Experts of a small language model: 64 experts in each of 10 layers.
Below are experts of layer 8 (counted from 0) of a mixture-of-experts language model. Rows are named router (the router's row for the expert), gate (a neuron's input weights, with its number), up (a neuron's input weights, with its number) and show model dimensions 0-79. Each number is 128 + 32 x the weight over its row's rms, rounded and kept within 0 to 255. Numbers have three digits each.
Before each expert's rows: a language model's description of what the expert responds to. This comes from a sample of Wikipedia text that the model never trained on.

# expert 63
Description: Words inside titles of films, songs and albums, e.g. Through the Fire, Two Sides of Love, A Quiet Place.
router:104125146119064121120136146179135089155084081111137078115167102068140140076081093118119127072129200065117117114117094173110106173121162210077141115167132148086160091129193152128181132120126171159112196098151098128110111178109097119095168151
gate0:142143136119136129113117135122053118122113122136164123078137119144125081105130105076171214055127149100072134106106116167078164092135120172042128116085101114128157142122124175075175134141129138108115144082169086178155138153158139115162118091
up0:179108156120122089158119171151093050132117129171126141091081073162075102144092198120105164182119156115107101126129119156076115086092142169094133188093167161154146091129103139102147109157103087169137182108076131177123154130084095114154123055
gate1:154092152113121076146112154120094099116146068110149105132116121154136105117134145089094119122202170105054098102144155162177118147145113140126138159169144126145117117151177127091160148114089168125119210110146088113112151163110124095091104161
up1:059138079099156110108141193102153141144055133156145148147085089190106126124137124127138127129105175188126153127087145170086103138118183130117150089062091158149121161154104101051161121083179148158152096120140216129134077132132122140129139105
gate2:181139102095084149167106119101128103078089140111139150174150071136118113095186157121144154140145145127144144130102135176140127067088134089156112155127093175182167119145178084170132097195139152139111120166161082151148066079105174147151109120
up2:135145123125179096131155108134141083081104102123102089121152104118095193145164194137134138081125095160149082097132099139075117135114067129020122193117111149184143107116197138123121161139107144122103128109124168130086129140142094092077119059
gate3:091112094098101123128134136094066155041144155116161070137165132120148122142181104136137110179132145142101173147121116154122131106154189125154175137137126176149084099115167138072179087048134141152129148136088111107136173171157174132088177131
up3:139141118085118088111200157086099171164100091128103148161088138103183127062074148127177162066087127150129177135064143181116107124174106103104111151154089113087082131182118069132134157101134101122118108152100172144096130074112118177113183136
gate4:081073151115128128126160122122141126114113073120112100132168153043167194115126136020092039125148152153156177139122126105099066132121121168183071177139170135124096098160163201127121218112126125103083150144105182119134194115115134083130159139
up4:069127082105133065146112090130139070138091157100104096119065152124165162145113110084091088071112141127071143170098076105089124108133159123147196175174168135141136124158146148147163125095097091178093177165120145165127116110135171076103150116
gate5:124190092080110119135090154121173171084162182080113113157104116086086184113118138157081111079119172130146149140113084184125113125120165166129152219140104153122134138147151119117154104097106122130109118132150170156149116104144143179143128100
up5:131147087098116101134126151126155067136070135046094123137164138156145112089153132104118132176205098136093076186119119090135091114114081118155178112104086142108123131112134077170146077117160171110247122132130144121080176211102068162182157135
gate6:132156155097066126180079215179135129107129156113170104191118125140122090130053098178139099161055165120113143150101127128122074132169105092130164128138092138150230119136057127135163062125145139123126186159120066179124125145118130109082158079
up6:118158149064129165195122158120114092059195105090112066090115152169124149141143085135090144111147158110160122094088122129132119139147142119136161125128148099094126155111173184185091167151104126164128198203154129168103121134100128085101099153
gate7:142191126145121147156141123178114141105179099044075051074111153123089131137100136147160124080178107076159128152157100185118116174167146124147138143142091171152116144139112162109121181107123110117184095146086146178120148133136184067140125128
up7:143131128111128136149136146121147109129104084093134087150100098120074193113121226118057120108126185138153127132163090090118152058131163142137085197123171184145108121144184179126172158175129154144102075077123127153136076138082107142069103113
gate8:149080114099091096138064139170132146084088088156133165115158118066169171122143103128161119160144145097179089142106107136155114100128137161142124078097131120089131069071093144090143137104088107176153104062108008107095131111140118142105119196
up8:109113075085109102106106119104154105110081109191097063140103177118100133105091165145131169062113193132156147106139126127093135155122134168085115102204145161125100103107194126161143170133127140139128141154149112144092159102147146127107072160
gate9:163090139140152097146053117159137107161138125093170099092156112171140166109168082150086125165176146119164090168136101138120126111103156138118126121187110114108097077117150068133126075124147154143126186101120166115130169226145130140184118095
up9:134160157085158068091126126092160166160118165153092120106117124131153114129015162116170075129076091124104120096166121163085117140208165088097130078159124088153104173116152107142089190134110117085188129168188057093138125053152126179180136133
gate10:135207136154206091172156150151179125105116143135139169165099127126090114098087137116177118153131161085200181122084082119170131185092075203072137136107115174155075122145185148106122151152147161127142160108168184091143172142057136132106190065
up10:153149179143137102134169189140093108138200084157128036144111181110141129118103093134132086115127217079168125174150132146149137149095115117133141105092155125163109180181188121118107157124094153135131160086098139179190139134110095140087119175
gate11:168170135199141129141141166129135085094120120155141165147134162099208135114164109100125130115113148126081190161093153124124122167122161087118104085119163159144134098166202112135117174126187121099130139088100145154137144096154164112136107149
up11:097165148133092134192149134083160145129118119079126122178104160094144116143147143159134118177155112095202177162116110152114145139123129127112153126094109171090112157133167096061072124135142078146152164113100129163122089095160073159104134097
gate12:137137111127048070100154131151114132095170103102098150130104146067172153091130081136139206112110131148098148133152158108152070152168157097168165099104177145115166151163164202187146156105092112102166105109074105097130153091158093115105171140
up12:155105193089157112104190113122183182134121212156117082117144074059129107129120164047103150136121166176101107143130131103035144155112160097168149134121079117137092122144115163097151125155073133139082103124133121126113084125156088137127117117
gate13:044139151124130118085156161154107156147081088116146180171175145202215138133136158086194118183165187141104161125120141116154110123072124046128146147145119163148128098119128081109159071124112068120159140103156155100099101120141108128106104141
up13:148155180172148158080144161092149121133145112173163109138162068120145111130080073075135120151132124142094099151093170159119081113141135074142134185145130119140094196143122130130112134113190157091178095136073116087110255120158127142132170098
gate14:132075132135157066191086129175195122153166162144086060135106074074116198099170152153114190084173139176078129127166140124097125076110154096148103122108143080125126151138154115149167111149101141178102107145083028122125084118127130120107115172
up14:152135079133196115128096099116141136146120065087174169122112093131133067129095137111132122162191108154194198090115179109149082148132165124134112046159114174121111154079143138150145158116138102117114076135100122095108186146098092160087106157
gate15:139140161067078140215127058130123050154109054104139097127135140141116146130169154086133105073071139120141175131092105189088107088092170118173130161088161182159136197150181154083121142122149144144111119105129145184183116129147107132098114177
up15:106114072158217154105126145089134136142179102176110143141137109103231125166128114152182083168162112083130108198138137098156067116154072142110112130131134152060166115128069145143112082096109133118168103120142152131111116144162104156108145097
gate16:078101154107119141211115148157162140097072134189102113160162136064154135097090136145131145140130181121171112189144134135130121065123122143128095104170133125149123080079108092098132093182180141146104170140162103181163106072148091112111132110
up16:131095082092104080112048090102195067105140156152164129124151088102136147181067144100160125081075121126158147194122171128146106124104088142117171095067072158156061133121151170148154135142151077154094142127094184134084097131103103137138128105
gate17:162126143126085112082134105135066128134116136125122128133162122190134148148096110103100114182198187145134165122153122089118107168183123135179143139135060137076134115138134108138163083146083163155152071162097137050149157123160147144131168094
up17:113135179099152079199110137120116123195155120117138078131101156137121165103130069086092137149190156127143102129152103148180162137160099143102099124126094122112180148148149123172119144111114159114146120172116150140149114104075112056170110128
gate18:157126086115149139124140185102114137127131117159150143116130070205112169109124166167086136112045148146084133152106046156148139081138098132113134141087115103168068155142102148102171102149125130126116178105077114160126161083110122146113098121
up18:171161119094125088118140135113143148147120139118111151178067103124158163098143158130106123098109052188155148099115118127124074138122138142172131089107125140107162151136155120091115173070143117104170130135107083089142157127121082149078163153
gate19:160120155075123114092112093188102183099110145157114150156145125115121122116161112174096183156127123119129139179113100175112077113138150113155165176159126096151119166151139132131108157098107130074121097130065154172094114121125098130144113159
up19:107209138099177071096149181127118151091099138117094118156094108128138154191160096093136181141140117098129122151121137152119097101143083097121168161164153189149119118132132156190061118106145095140120122148098144185111201141109150132138156089
gate20:133134128189160122147103106131097144082106149067142125085150143105092141104158125181135183152136133141120160114130135102145134092142152059152202146135110082157136160077176109165153115124130166155128095110143142140033141123176123088161120087
up20:144138087183128167140106108118123148113156125175106128158136068116191185113177135136085047143145102149162181149124097181071141142087146083161122145125114129130101125137071181130173138142106114181116110122168118151119141095107118100050079132
gate21:155136140158059136080086160092078208136153159134101164098128126092153054115106138114096162067092149151068166174075138122105128155084127151168193201185170101125189155091153076149138132117110181169132129142104118126163166186116094177096131121
up21:142157123111146132144156148147178155179127131114126157061188199113053123106157149126082123154150125140221120119121139100133074168101161155116117085151108095095075072134099183092123149116060135130061142147156128124085079090058120117152124128
gate22:117183124166124123099091107084110078206147116077191064148103139127101145114155133110141112128161111133187096164142134091099096199117089105207112157175124069146085158080175079155116172158160149158104121153106087107119185177121070151113106128
up22:060116124071069087121125067159096126119077065135137109115178085182133084134047167185182084095173159138137186182068113155110180131111163064136134129082154135133178101113115132066119082132089160149141138069089171135122137115112167161082096101
gate23:145172126130173136174162171172101127101164141117123122141154116143071144182102115118126123121152133148131144184119081187111073168103097177056089151130130124108131133151157134194126111143119158144186137145141116103158178156156116201132118115
up23:122151130178131124120090156146099119130139145137075158149111148127129097173114120110144137078155166152111151144119144167141083125152110164047106197052127182143119125177147126156119153131093104076129127211096136196138057103087082119080125093
gate24:126129155190134128161107117132159118077136097150167121166099124086023141135101150126110079107156142089094164109141119143147125135158070150079135113140079095087123068094209161084210131115153146161124131117164104136148112168149117155159082169
up24:076135084157164114149100055071152125178112160138194114139037022232099120157150126166105147083151133133118117156119106143117070159104155119121155062097105165092117127107093094136163095096079141158109186157132051122112121123128087109144105179
gate25:129109144106105124144114173142114140084140119132161073119122156142129140117144120152120103109136084077066157099129130157111121091146145094137168142108165114117120129146200172150173173200149114129153150074082133113165071124105096109106163186
up25:118112095159124185152088066100100134137147160123115140127131134171113076156137131052142115150144060147135134140118159131119132146139073152128182111082124132165075186063182062083052155111120130128131141179123124055096151174173118140100093095
gate26:161108080121087124097092155136163095132112100086081135107123100137169137073095186156102153151162080199118230119108143112174202127059092130082163169146111101122119107093080134203091131085163163146168061169144158106097101113096130138128153120
up26:116127118117179148152069098145115129130176144105114155149137060134102107151092153129086159134158124152193222066147121115120142112100074085181144170165121148130125064094163096149132095038085109214196088140190119098112131137110150127112150113

# expert 14
Description: Place names and their first pieces, such as London, Texas, Tokyo, North Bimini; also United in United States and decade pieces like 193.
router:097126091153106144094150132138074113122128075109211103126148078099101107136124126083107102045167151103176147121092137152124086135135149153100069115160112176092185120119089111140130139083179156164105170103142115144075158173132119180112172100
gate0:130147137139159111145104135116098144155132168108179126164134151103110115138137047123096120093164182106120081117091133135158133129156121130144133159127122083082169125173070129124163134129179109148137084116201131107104125165131171107062149121
up0:106181090121131097099091181155131123196088132080155150138095153099119120180147049092057071130115159129130157170085090133156073144122095158159144216151141151143154132121160163123191087139101077123100165104127153135110103120117117044117149086
gate1:163188088141125106119109126128166204147143134146153146121133121067141078096152149124144068116069164118138137128076138162155153112132089159092120213119101136077131147091136138092144106095116150134103143173154109146095131160091141173134119130
up1:187214190155119143038130142108148168092124126125134084143144104150151097136158108073111138109128132151082139124143131140143100125152121088103130250134150130152168142179120179127053096076149118185166090150177156112049168081152145146126117088
gate2:131157102129153115087149151121094168118158151120157071111115072118164112155163154116149139117124114123115167149082130138146139176160130086110158081166084152115105115090119158130098157129096170148117104143155136127074173112173090107122128142
up2:101170146156144183143124136080114098140149137143146137189116119155105088133138088122160138066129160200093214120172144151114083079180135145162126103114156168133080115148140099124152090131138119071113133167142117118157110076107149142170125062
gate3:127109111099116105145105180137126167106133108116125107143112178146101044120180089120096113124158135125164132081149092086096091141099139167189094117120049085154126093169167088111107226139074144162158150157147104208143135102157082101080128152
up3:111098123141104141148121145088082180171141127102180170138135117136097094132142139118141075130130110083097179134133059201062109125152166151158145169116148135169172129123173092099107159110141101134128138150115161165132106122127174144115084155
gate4:157175150104080102108097153086169181145123062165109128204175079081078122128146053128085103069144174147168074106109124153131089079138150115103104167097102155107140107144127083144087102137090164111135116143191169100100105175110120179128136151
up4:108150126106162129132171172162142144158129112129135018171147131143057124163134093068158099144127067139144123124144135170100119090192150120078192143112112100094089128096140093123137080117141151160153084091088118144145096199104134129134122125
gate5:140076124109134168128143187139160162126106076131149148129150099137186078157097140095097120099152119102082069092153159109174142189139126158165165121137105141125176119090162126142148143093158124120144174225163116113097101189144121119125141095
up5:092112163109137103116166123194053095113123194099188105100085108119166126173091107112165141083120088200124095124101157178117140074116113127108126142149148142147173151136160052159129075170170183165107158126128131126216138093100127136100088133
gate6:147132114117179120093133112114131093123136119134155140145186150114148121152170134153122109097154150118146162108094121149131136126200244166167115168174107143109151125198138131108160169089131150133124130130128042115156098101077127147094075077
up6:117100131160156082079094165187150173100102088130058133120116144190086143189085119122145102176180143184144114110111128148137201158058155115137080115080127088178073080046122135114147144149203116123164147074149129095142111115170083149084082135
gate7:167200112151166120194151122093169095147098139101165104168079096100140164164182160144067136166138164160089143112125123144105130059138196118132126130096096136194184145139090142114109172093142106162091150180121074153050143169135196113130090090
up7:122116128105119152148181168110113109124154191162110175122104119054080155120075155127131061156121155155061138055145142126139082105125148167122094131139099157093113150154165171103086086122108120075156108116100139141131151096142092192072096147
gate8:177038151110092142135126132164094164066117120102138112094127096132146138101100151170146122146166124176152168067089125157087117138195154144123134129112088148161167139103166122062100150098201186122145092149200118148132174121065184139172133118
up8:124083087115083119071096161145092077132085079134129118089104138117141089066120172105089130129166184121161078151158121107127140111067120120128070109091166087095128092132138166189120089150129147116137139056115173117178097109081136140126124135
gate9:103104159126156123139116206131161120101117122145213096187100108112138102129121234131140115156163104149142146144120145125158131099114153107134151144118120113137099134142155122104182153108105146143120149091098144120092117083086113122121198139
up9:188110149138082123128104123110116164127154094188126082149130098073130090138106087048107099176187122135074107087138179115095149130099195094113141182085108185134153151185067145103096111109155129177068147159148077130100115141213130124152095065
gate10:135069113154136072097120140106063129144174119134103143139128114159103066126139143095173118128171126156146167173124102183100075151101201095113129148157082124064077156110141120188109196062162134143120148136148132154130069118132153129160116085
up10:139176130084054092101118150163142101117143129130095135112171142144146191144096092187141157175108181135110138173176130121157207098123065115117165127163129118199114135109137135120138087089133110132099143142077125113148223119115148117114127125
gate11:167089144126090137185124234141174077180105125135109113145135185116129101142140114117128137133100146152174116139142102172151123126102136162128101171143140141099134124089164151100106112143116120106056186121137155164129135139158154121178126147
up11:168076136172088123132175158121162144145098119081144133185142171107154158146166048123144089146115099121140089104137120074138101168138114129087158140100118169089096150072099143103104099150082158130103147056159158171145112150116134132100097078
gate12:131120130148141146133082186121107153084169074090127192215142167146135125152092148106187077114153185166067209123125131181117132135172097139104157118184128150149157147143142090087122095114146110163122174122115172158159120145114163099133110159
up12:136142097131154134139123171188129210094112125186109136186152093151112199110131105110177148130127147192098164140064093146091139035161122108213112126141165176150130157139120119151141170127144119139145155111140123117110138083138182136078147141
gate13:114103126119089139143135086116166143100166142096094107183102088088146206120120173114135164053175068144106130127113112165119121150213102154089107158133172141140123143079104107149124078135081140108169156070131114134093129106129102117074116090
up13:093139126139106134147166108162089125161104112105134134157150139131089099136096123112192116102129156110091093126102170120114085163160162103143163136142145101231116108151108134145149148125152088154144127124090124135168070164138124004117163122
gate14:123054128135103159116109126107118114100175107140151124125154083143163196122153120114127103119139083100123130121143082090129087104083157107106082112165207207131152109153128147155163186099153051196098107119104067143142088178131132101119081101
up14:202106138154152164117120123145085127086109076060156114098168099146127128103174140041155171122139081099167092120085167164151084099143085127121169147069177144107099124146133122071096126127128116139096110115091139120089115194194131096164102109
gate15:078126160131136109126146124139095141149064124159114117106119074182145146101144144086155155103134087174159103104115094163135116147130169121135113104177085180121105171152127059121173115092122137129091147159143113090086109120116128106071153170
up15:134164092136144116167165158175140165109077141083150099133179140024142166115106080128129188143155159142074119153159126114134080114178057132078120179079112126136138117156129143132143122106141123188157146107093119150091133122098100111126128092
gate16:134077129186145150098104192092119141099119124201113096111135102129140181145133137144132158092154119063198096101111079157055112104119166205142101140156145123161101071156169133143162120144128183112166148103160100131145194131055125189125106101
up16:139130149152110145141135100074136137141127152183142141121115110101131107111138112094120093084107113120200132126145132155124097143167124195159231132088171131185140175169207111186172153077123093079151198142102107145089108138065127097114124062
gate17:050149132151183157113140181165123129118148080115070102159096104150133126162140106128159151081130108141095196127113131187195139163063124155109152120120133173153126140119095164123104032140090099182179166074108131199121182151097119202111123125
up17:208135070121172153123125141128100112077079189125153147092135104136119149129130081142070123203072130126162142185149179154134100149166140113122151106166134163137093113099165172173156160121149160083152117122163087139194144132162133079121174135
gate18:129135108154112149110163078128149153107122133097117140164158125149127175168106110111165080117137084036048137137109185144161091110169136147036133166114177167073157093175090128174096131151072145131115162168149131128144155170147147148118141122
up18:081129160120148155110089147190111157089131128114124166143101093118125141153072178167096087132098121174158147124070099099142140124149091133185161066187143044129114175112084143129178109109182162136099127148135103107091153132111162120124154150
gate19:066133100162152167106175079117099076055135106120132141129122144135080130193170111156154070150152157120087116138069158131108152088098136147161052160106146153122218137152101157077116119052122104146081120185139089158125163138158112115098100058
up19:149162147090106161164153112102186074180134135121156097174155077083131153170122120089125107096200099139077096126105111098132117089146087180088138164119137133108113160077098119109111136133129182108153129104053124164157214104086102141156146135
gate20:153167133071129087120122113161124154115151152098099141142111157148161170132098127065104146100155153167188088087164098120146065115138153185079084117148137140154124149161104126125149151073136102172132149092132119097110103181165135179094108144
up20:143131136106145156141157137161115161150110126155177120126107078146118081085075141130094118113120071125127073171138097127121110110111086105174152158157146159180138139163144134148147148161081047081147080092125128114161130058066161121113205144
gate21:092179106181131076114151114137148176131130098062124159142174110183112100131119160078101102062148136135155127090122144150148046110105126073123090148097140120203117173161178104142113113089152126139069154120141156193132164146106120194142085121
up21:113159127180127105155111114125160131130110129185151132075133106164148108141114120198113104102064138078120065118144091118147128176108103109072170170149144135094182127128086127136104155186151102105140099181180096110119162098119116123145106095
gate22:108103169117109121128138119103122132196094134118151132136158113146136093115146172100133102107111110149140175137116119108119120160112111125105131075181074097072162136153194162140095134156087052132129140180123037108106098137080144051125110129
up22:189129089099139170165126122143119068156168111120148120095121129149145129138076180136122159107115162125106138142088106118091138104109159091124116203083143144140102130111184137158106128141115086129168128103137116078142068178112121116133109152
gate23:134126102144173127124142104081163104147109123100150109115115072094094150167069100131112152120183144153142147106160120073122092132178209159117125175192078144148119088118178129094138130165113145184088107116134115156143164122115078121117122102
up23:128137135140187195156142109132142097112114140136097077130093128040103094137140086160158102169128093117158103072100118059123069143162148110107153145092106135105112129121089149105126090120224129110127160122154144177153143118127080082079164171
gate24:105169111056152113090164166120174075132131138102060095093112012141115204151114094080138139106150130156112159153173104162194072101173169113143148080094098126116157193124126127122097173101168054095085154169118147116112139184101112147140168097
up24:141164129142166081131155128136126087131166116151129093148171088083126166115124160102120164127190159136102132124150112148155074132096192151114118128085100160128229156139101096056149173108134128151064165140117148161149139132155183141085115098
gate25:203132119111118042102161135074127145119168188098064153102070124103164063152139131174159108042111159121149133153111113100145136145102114163168163163102210177170136084089134063151135110127192109150127106121136164129092178127134133158126124107
up25:088129092124120156143182120086170188047139143125199115119081113149099128145148152161117167065142076106161125126091121131157144111148146109127060087131232124125212095168059121102062141174102111162070123158098123099181138149160101117117151119
gate26:097128144171134132099117096119158107121165178112183146096090076107125089118161186103140126114097094062108162138124171086094099120166165128111102195079169114072167122125100110115110103158059141080107115161142096152134141130162094132130162117
up26:146157075080108171098100164102128150140128147162148096071121109103155162046119117160172120042112168101123178098127201159163147085143121142059160159141149130141187162120110126111102133116113150094099175099122124098119134144129096186131129082

# expert 3
Description: Opening pieces of split words like ex-, inv-, un-, dec-, plus bracketed numbers in tables, e.g. exciting, invested, (79).
router:143110114117086120111105148122102104177129115078164157074174106074118069110142111113147137125154183112134175088109110157198109173132164125091112081148129137117183084103206142112136156143171159165136129115170128115101139146105085117128128132
gate0:139133059156138132165146102222102151082089132114074101138154162104143108077074096088141146153175128189114153131125067127160135126123117163179114169194083174119108156163049095116151194127114166130149167191186176084098143099092065069088132122
up0:127194083134119123183150130163085102227102129185114131087107112146104094150146157156088150110139125165145066073070093099096142118132130148131188160115164139163131141128147116108104134139132217106097118129098110152166083127136222149147133084
gate1:188111142119149128110141147123170126105112132105058119070132174180119148117081089091182113116145073152119151140122141130162122065093198150087125079156128190107120087116112064113147135145129116181120160138155165172103150130124090166147149148
up1:119092156152150168118115173140169163066115156128149102134133102128105150100118144176138155136093097095213159121151119132123078131115136135088117124121100102135178187103137094169091152075184150048112081100097136161150097204130148107149140139
gate2:151156132106065165119092185151107099131135112159165138163102149119073135121055154119090115135121099148133120141126177130151101109119127128153088088166119110153148080152109098121095162186139176099139186101118166226110096066121114106118168078
up2:168116078133130108120130118130135102123140121153108085086158153143141167079142076133107163084122092088144098162086143108091116140094158099099113130121119111102158141178106105104135119134175149072103177071164119108114128146075101185109089144
gate3:155072104172083118156088131124101130098110122148084126134104120111109137076100123166126184118096177137162149102101059153136142138110045148171136138124113104116129156148086111118128105135079106137108121091166112198121168089158159110146151136
up3:212146117140033132184147126110149145116172160121123130171133117114053136100079127179147134158134148098150131133121119133107090093134080097124123147067138188138146142187114183193177149164121186131106212082146138104142135133146166181145134060
gate4:107115141125101180147106153104109116141124108144086094068184163140176124171098145058172154080175106166091154169108183128122150136107100140149145120105160094146139133105147146111146191144129083061086108113112126121156191125116137133106200104
up4:156045080145102130154164154125110073131106166155109179088169156170165098136105085127055111145113112091129107064127150065167144151148139050107110143156103135127149182106146079117114117096171157121158118146137136103155117105128133151162108111
gate5:138106155152118162100116126110124107139110147091143194144156138121095145146117096106133104161111157124085171120157107120165178150190096146150144138139186108117132198145144132147096134124083161132186148128123171092132151119148146108119107134
up5:116131147077075081150159097136141156135081158097142120125147164125133189075103169202116148150114176135150096150174122092144122080127071136096126149190127066144111078174128088079134142088082156057178127186128106162189110155146158131093143117
gate6:129228079142103101143127104098130157095172105109120130114103141121102182079136096200171125106111149120108133159142116071114125175093058222142103109108133105132170133105160139227074118170178109132095103157142163171163153149136118141176074113
up6:142134084114083089132161141176151089143093089118120129092150034138073104155135093149092154147108119106061088122021106141148189122093169112145136126079165158190189145125103177127076163163146178113089118075113168172117193120117070103193207147
gate7:132105140047129091136168163142165132083102162109141151138164072106155125082106143154195117155092153132146118171137152158122093136141135121118104137190149078135131203078138117153092129146118200104076137128125165125115146113131136099142128111
up7:078087152125081104103109111154128142166166144142138124172115103134096147121115082123118100149164146117110160125138105143136183121119092127134126062140147177137098135166143189137150121099100123102206095139162165126146154131115135172115141159
gate8:134183125118092109167091105122098112134147065085147111174154133070134137104130112124046150151081105132148138109094141066137089119118103140090121088119136130118108126132178073112125103157197155125143114158174152166109141158149124167100130105
up8:143084125121037166122164123149102100119125105175164060109120150141104130151122067123146133149169156135105077047138131147085139121083154121129104122151088090064122137159102138102135103117153123112145146087095088078147131115050094144160086105
gate9:177118155188106140121169120117072110114181156069101131175079149155150121168159199121138120147180085115110147120122146171141096138137061116121144178110125121206144116146122133184134111071144120097185142143162144208099132119165082105139120103
up9:087162108080109078115131143135133146113127085104101107069146135130081156090131200154115117082143115065106110135177102088134125169067149074186105177088117138112093102088148168101137122119066129155120135100117211165104136130103143061100181147
gate10:156113147102212061206119118158092151196160068113125186117132077131092125159116115144130184152218134126184137105057107109127116137134130146124171077153156133113102121118166059149151102181148109107109154146146175102126123121115136131099050142
up10:180160169182177076157093092130155136136167148119108169198163131082131106173121134108144128167169137149190161148170172107137142120183062129117101114084170118105142218143175100136164169122135103127164073081175124125088116129122130140148103127
gate11:149130103070124136139113150146096105176123099124130145141100147113148138126127089112094132107089107151141170198126199078139140158152118097098101119131128056099145103113135166120111135081097087114134113088144136083133134102132134110146189159
up11:126135176137110213171145196143103117155123133204094133070090156063112138104090145180038115148132118118134078104146085173064140070139158201145154119133146198143080115158149183191106119126142144139087113187078077151128095175131078156117136155
gate12:123129211108111034131168164111153161163087060049108123165178124116144128152194184126182150125129079137109171132047116140154148062162148157151092116096117129146129141147125137148190085107076173121079110126114154126175147119125128139134123059
up12:211121131091175118186164114119119117157157121136182154137161184081151124138082148133119130121132141134159131155143143186113077147135164132130121150128126126126146110126124136114116151150094138095094130086175142134088038136103148164140100129
gate13:078215130125122173133139111144143120103152119092112128115090112120093162144103160161188186123144132126139117168134115138151120114138146113127133072110125121155125134171172110165111099133141183056121116134173132097121104110103155140061116187
up13:135134081059115133039087147082134110159084102114141121079146125136149095132111118140119153181110120166141119112097158133141105122137078134120100146102108158066121140099094133163129121105044099131186052151131120082148131106140099140113145129
gate14:164177172142163090135082133126090160101165110099127084115160166113167140123135116159115151178077149142098152107153129145191229155098152101114138051156106195098119092116139152123124070134111089179138123113110159083091159146123188155109160160
up14:181177100063128138150095137096071152127077119122170166186088143118118057113128178198199111110135097171122129214129150127121087115118166082115176175146119142179106120127062113059076110140123121102104120148142127181102140110113120141142141149
gate15:081174105133129113155106061109134164170122108156175167165139131089099126090206112127123147165131153083168168127143103099235096085120177161082161113121120099179164117071136107184083139083187166149104134150153153069076104134146107203137106185
up15:203090140122129138101091187183142098140165103145120099164146116129091138167126098160147078098157137110137104078094131062141175154103143122119099178093093196185116106147104134099151171104156067107138092032119105113114093122137133083135140072
gate16:085127087147097168115086121180137121131121118153146176087196144120127147081136121145115092206149139174114099098179182123123127089152141096115130044115150065124119081073155065173141110180119144118127169096136095114105145127130076156167112172
up16:125140204195122107100086126072106190146119120093094175118169068178185139127121095099145111106119216163159115162179096098178149182163141079135123071123156123119082133113165129185101101161078160134143093095124134098043130113126172106195132121
gate17:136097146138144112139144129172118078156092223113138129166122160146084091162138123114114148078133101095121134149117111132137088144139077089164132077141102115148134151131175145078174195134117154123085136161108098135153168069148170119128085152
up17:132067101145152114137096158110150125079148099128163131134103052144182108171164096129091121147085067164100140137115120126099145045104158127061144165154080091137130130111108133123130238130148137071172153133040122152148132132115140126201108138
gate18:130123129210132093093087126199099121147142098074142178103199141122070146088124117090154128132053108107193113105103110111119170130160106076096158140142127144094056081098177071085117136188083175123123165096139151120112182177137145186094143132
up18:155157120184131207147109150223184104152080116125149045127115110060159190121129181105119141142134210064162131114107134116054164115136072098173117095128137081123164118116113096117115082175123116194098141150133118174121132133092114143126116119
gate19:135119108149107138127134138136095065042118150099112102126162118111047078125085137160132167138186212091160181119130126096116193081087118087064169152129114044155063190112149101111142102082135134175110078091116126137110130157150106131145126136
up19:131143160085074160172115179127083137115146092125104111128079147163163167104090095106141100069128105138116109124113114140136072094140211138203111135154139136076127131083119135117125133139093135110106164118173131153119102143100143215090110141
gate20:117178138132118078138155088164105170145170135109116176132063134102086123108147160152164183114118116142088153091083163143166142194110116207091072104122161138154112179128081048152116138142082124118117173135124162122187120159125109122096122120
up20:158137135109137117137127160128161118134144125103086159119108151164122119135126115142129160122147161142132119201188166111113173110107196140138117061082081104149116125067142166137139079179143123137167129144146139087091115059110176132137124147
gate21:192075124138151184127202183121101162102133149154093203159146107169128199035107167126108123134119077128102118150117215085136176160175135128112168124160119149145097146164118118190073104109090143217152112140127105115121170087114152143109191083
up21:123081116113156179109160128137116156109172132114086130176131120135128146125131129071115158105173091148110146089206129201164119151136135114098125114148084148224104121080149111109109073122160134123167092176096150181135078121078120137113124092
gate22:173110103133114136091147142110155093156105138111105176102108088167128146174161167154062108124131125099044142116118165112123162159107129085141098167144133145138113118064143116127138175121154225143104120117214110155137111110117123145147139174
up22:152126159117144148102140078152135162135121146089117144148107134088100122091072160156069108167125115098161098116138052149085140129125121101173123145114181133178147110169170134089126140167134084126109133196143144114211174175165131116114150067
gate23:102119068158188187155128170141098147131085088114156091148171095109120082098103126127142084142131139186105177124113129159111165115099141102149183103138130191143083082158141160142117074097132132055110145094103131114110143142185139127148121149
up23:102154151136147101129133125077100091142114105157160136178095118086121117134139144132121159129131128092092089139119120164127096116145079112113189173118118125118097073080138200093173079090106128075136142124119107094145056222152142113094164149
gate24:121133109166157102076113115145096223086122139125055131161164137082145128159171155125150184174183135133117139119117074079220114135186152174082163170129115134195123125146135155185146104084173069148126092114124143111110158171165137170111127136
up24:094108108086092144194120082123081096176091092157144128059113113154123094093083095117091053145074094088119106134129127081150140129123121137186069127128118155103105156090131120064131161170177156180166123131148154130094147169145072105123134177
gate25:146150129166096151182130143136126083102173100176154088104128147114057130177124138184113065130103161152083139124060074106113131158156128069141117111109080133081081145137079166129168082124213131146107195123180178118087167136147189126107144122
up25:081118147167145061138120081137132108120162146131100169126098103142145133145124095161136097101148105101196123154135117132155103139161172110142120097142092130141160178140106144113118135083183140176116121112096197121139132145098140135081091083
gate26:140137134156129149100080118188104097127137119139105139142144059086163131092130100189103174149098166115151112165140091129123129159106032155049149138116090077135132099074129107181104121110131136169120133150092164060083077161127114165186151086
up26:079151129149146151097126125119127121148201129153136047134119038193143118196146171104131127097131101152122074176192119084114115126132173178110086109140135126165147131149100122148151088123130083064165119141164130134123144144125121132090086108